From a checkpoint of a small mixture-of-experts model trained on Wikipedia.
Size: vocabulary 12327, 23.3M parameters.
Training: a variant of Adam for the experts, 7439 steps.
Below are experts of layer 7 (counted from 0) of a mixture-of-experts language model. Rows are named router (the router's row for the expert), up (a neuron's input weights, with its number) and show model dimensions 0-127. Each number is 50 + 12 x the weight over its row's rms, rounded and kept within 0 to 99.
Before each expert's rows: a language model's description of what the expert responds to. This comes from a sample of Wikipedia text that the model never trained on.

# expert 36
What it handles: Military units and numbers. Military unit nouns like Squadron, Regiment, Battalion, Army and RAF, plus digits in unit numbers and some place-name pieces like Courm-ay-eur.
router:48 39 40 45 49 53 42 29 50 46 65 63 29 20 60 62 35 45 56 62 43 49 73 60 63 39 61 56 60 52 63 39 39 78 44 46 45 40 55 69 41 41 39 35 58 63 33 52 47 31 43 46 68 40 67 41 36 56 52 30 52 42 56 34 34 70 41 49 65 62 60 46 38 51 65 63 57 55 62 51 29 56 45 66 35 27 67 54 32 28 37 62 49 53 50 38 47 66 37 58 40 59 47 16 39 47 49 65 52 57 25 57 42 42 48 62 44 57 46 47 39 57 45 57 43 65 52 58
up0:70 37 46 62 43 42 43 35 61 68 59 61 54 28 58 68 48 63 29 46 51 52 62 45 64 63 32 44 19 67 26 48 46 29 43 36 42 45 37 68 74 65 55 56 58 53 49 51 41 32 63 67 38 48 37 34 34 38 44 36 49 33 49 40 72 52 54 39 67 60 47 59 55 43 55 38 37 54 42 31 55 65 50 63 39 51 53 47 41 45 36 25 48 48 53 42 56 48 63 31 48 56 49 73 36 48 59 55 75 53 64 42 46 55 77 55 34 55 38 54 52 31 43 46 54 48 45 35
up1:48 52 66 66 37 63 65 48 21 58 40 53 54 28 44 60 57 54 31 56 52 56 45 65 49 22 52 57 45 51 69 26 44 37 43 32 64 52 45 50 57 49 40 64 56 42 45 33 43 49 75 57 49 55 46 48 55 77 36 43 62 56 54 62 64 49 55 65 41 33 40 44 36 56 59 35 43 43 57 55 61 47 54 57 51 66 50 46 60 72 70 61 45 23 45 54 48 43 55 46 45 63 48 35 18 50 41 29 39 50 55 36 71 60 39 52 54 35 50 41 72 60 34 72 39 29 57 53
up2:74 43 51 31 51 43 60 56 42 37 44 36 37 52 51 56 36 49 56 48 69 75 58 30 47 52 38 69 39 62 37 58 45 58 47 75 46 50 54 59 51 47 53 44 54 42 59 51 42 50 57 49 42 64 33 58 58 46 39 33 37 62 42 36 38 46 72 53 36 58 39 68 46 61 59 42 75 34 57 40 42 53 32 38 57 39 43 46 49 32 53 61 40 55 65 41 38 32 38 79 39 56 34 62 68 26 49 55 38 69 47 53 69 55 60 53 86 32 44 37 46 62 43 39 63 49 33 61
up3:37 41 35 54 51 43 48 58 59 60 65 66 66 43 55 36 58 50 45 34 35 61 37 67 66 49 39 25 58 48 72 62 48 65 61 47 49 62 53 25 52 58 42 51 53 54 43 39 36 67 30 39 42 30 54 42 46 44 62 54 47 54 23 39 62 48 51 69 36 52 55 53 63 60 61 48 37 56 52 46 53 65 61 62 67 66 48 35 67 61 35 37 37 70 62 46 34 50 42 38 72 23 46 27 56 53 41 46 61 56 43 30 38 65 57 64 42 64 66 51 58 50 52 64 32 49 66 74
up4:44 35 55 65 57 53 57 04 57 63 64 62 64 27 43 37 61 73 63 50 54 43 35 55 70 67 41 51 35 56 47 28 48 38 44 36 57 54 65 64 57 52 51 33 59 50 41 29 33 71 64 41 56 47 48 48 35 54 54 53 49 42 53 56 56 55 44 49 65 47 45 54 44 39 49 28 61 41 49 44 49 51 59 39 40 39 45 66 33 30 32 44 31 53 45 59 60 27 67 29 38 53 44 66 52 48 47 42 51 49 54 55 26 57 55 52 40 55 39 53 49 41 63 80 58 73 65 41
up5:46 58 43 49 65 57 46 46 55 36 82 66 47 45 60 30 52 44 56 58 43 73 33 44 63 57 58 47 62 55 60 60 64 41 62 37 57 44 31 69 47 61 66 62 44 45 61 36 37 53 23 41 47 13 54 27 43 38 56 51 71 48 21 42 59 53 51 66 63 68 42 57 39 44 52 36 43 46 54 47 44 63 39 51 63 53 51 41 41 19 37 35 38 50 60 41 56 57 48 34 43 25 49 48 53 43 54 52 65 49 52 32 36 54 50 57 36 63 29 73 59 52 47 61 53 65 62 49
up6:57 58 46 35 43 51 45 71 63 46 63 69 31 58 45 39 36 31 50 56 54 54 15 28 64 73 34 44 63 40 45 47 53 50 61 51 42 49 36 51 37 70 52 56 49 55 46 49 54 56 55 26 48 41 53 57 25 35 43 54 39 43 45 31 49 51 35 36 48 38 31 55 60 29 47 42 49 73 58 46 57 34 56 67 62 46 41 28 59 31 39 29 60 57 47 51 44 48 47 77 72 47 31 43 50 44 49 60 41 62 44 60 51 51 39 54 34 71 31 54 36 73 62 42 52 54 61 40
up7:64 54 54 50 46 54 56 44 44 59 70 68 57 21 54 60 53 51 48 65 50 56 34 70 46 46 52 55 56 54 72 40 71 27 54 35 65 54 56 73 35 60 48 77 49 44 45 40 34 50 55 29 65 54 60 49 52 53 53 61 61 36 61 53 58 28 51 44 49 26 48 53 59 40 48 21 37 41 64 52 49 71 60 62 63 50 46 41 59 45 60 63 49 65 67 50 50 49 50 20 67 59 51 49 64 49 44 46 53 65 38 46 44 76 47 47 41 66 25 55 58 45 24 74 54 60 38 42
up8:58 46 58 50 64 43 43 60 37 35 55 61 49 55 48 47 56 62 61 50 57 59 47 59 60 69 59 79 45 44 25 51 50 38 42 59 48 44 40 48 24 43 52 46 52 45 55 53 52 70 34 48 41 50 19 66 52 39 36 34 56 44 38 38 59 58 57 69 40 52 43 62 62 61 62 53 63 62 74 40 62 58 57 31 63 51 57 46 40 49 27 47 47 60 62 37 78 43 44 58 60 56 42 69 46 43 73 61 30 48 39 47 50 62 38 58 36 28 20 42 38 50 73 68 67 48 68 49
up9:57 58 51 52 43 50 52 36 37 34 49 74 38 54 59 61 52 35 26 72 45 60 57 43 37 41 43 56 44 52 43 64 63 19 54 58 55 66 27 57 67 45 70 48 45 55 44 41 47 25 58 55 45 55 50 62 62 45 50 53 81 62 38 32 60 37 55 69 62 60 49 39 35 49 63 34 49 51 39 53 49 38 43 46 38 58 51 54 34 57 66 62 42 26 71 40 43 34 57 47 51 61 54 39 22 39 58 34 61 53 63 52 63 69 49 44 43 40 36 41 72 64 38 32 31 44 56 39
up10:45 59 66 59 38 40 51 57 54 35 55 47 50 32 46 52 65 38 41 61 73 43 25 55 48 47 51 49 57 62 60 34 57 54 61 36 55 69 49 34 62 40 52 70 65 54 65 45 66 53 70 66 71 47 56 51 27 46 59 49 28 45 47 48 65 46 31 36 43 35 56 54 56 54 59 68 78 68 58 68 64 49 32 53 77 66 47 61 56 52 55 64 47 65 60 71 60 52 53 68 61 39 40 31 48 48 37 56 44 46 32 68 50 58 46 40 27 54 49 42 58 61 61 64 44 44 67 28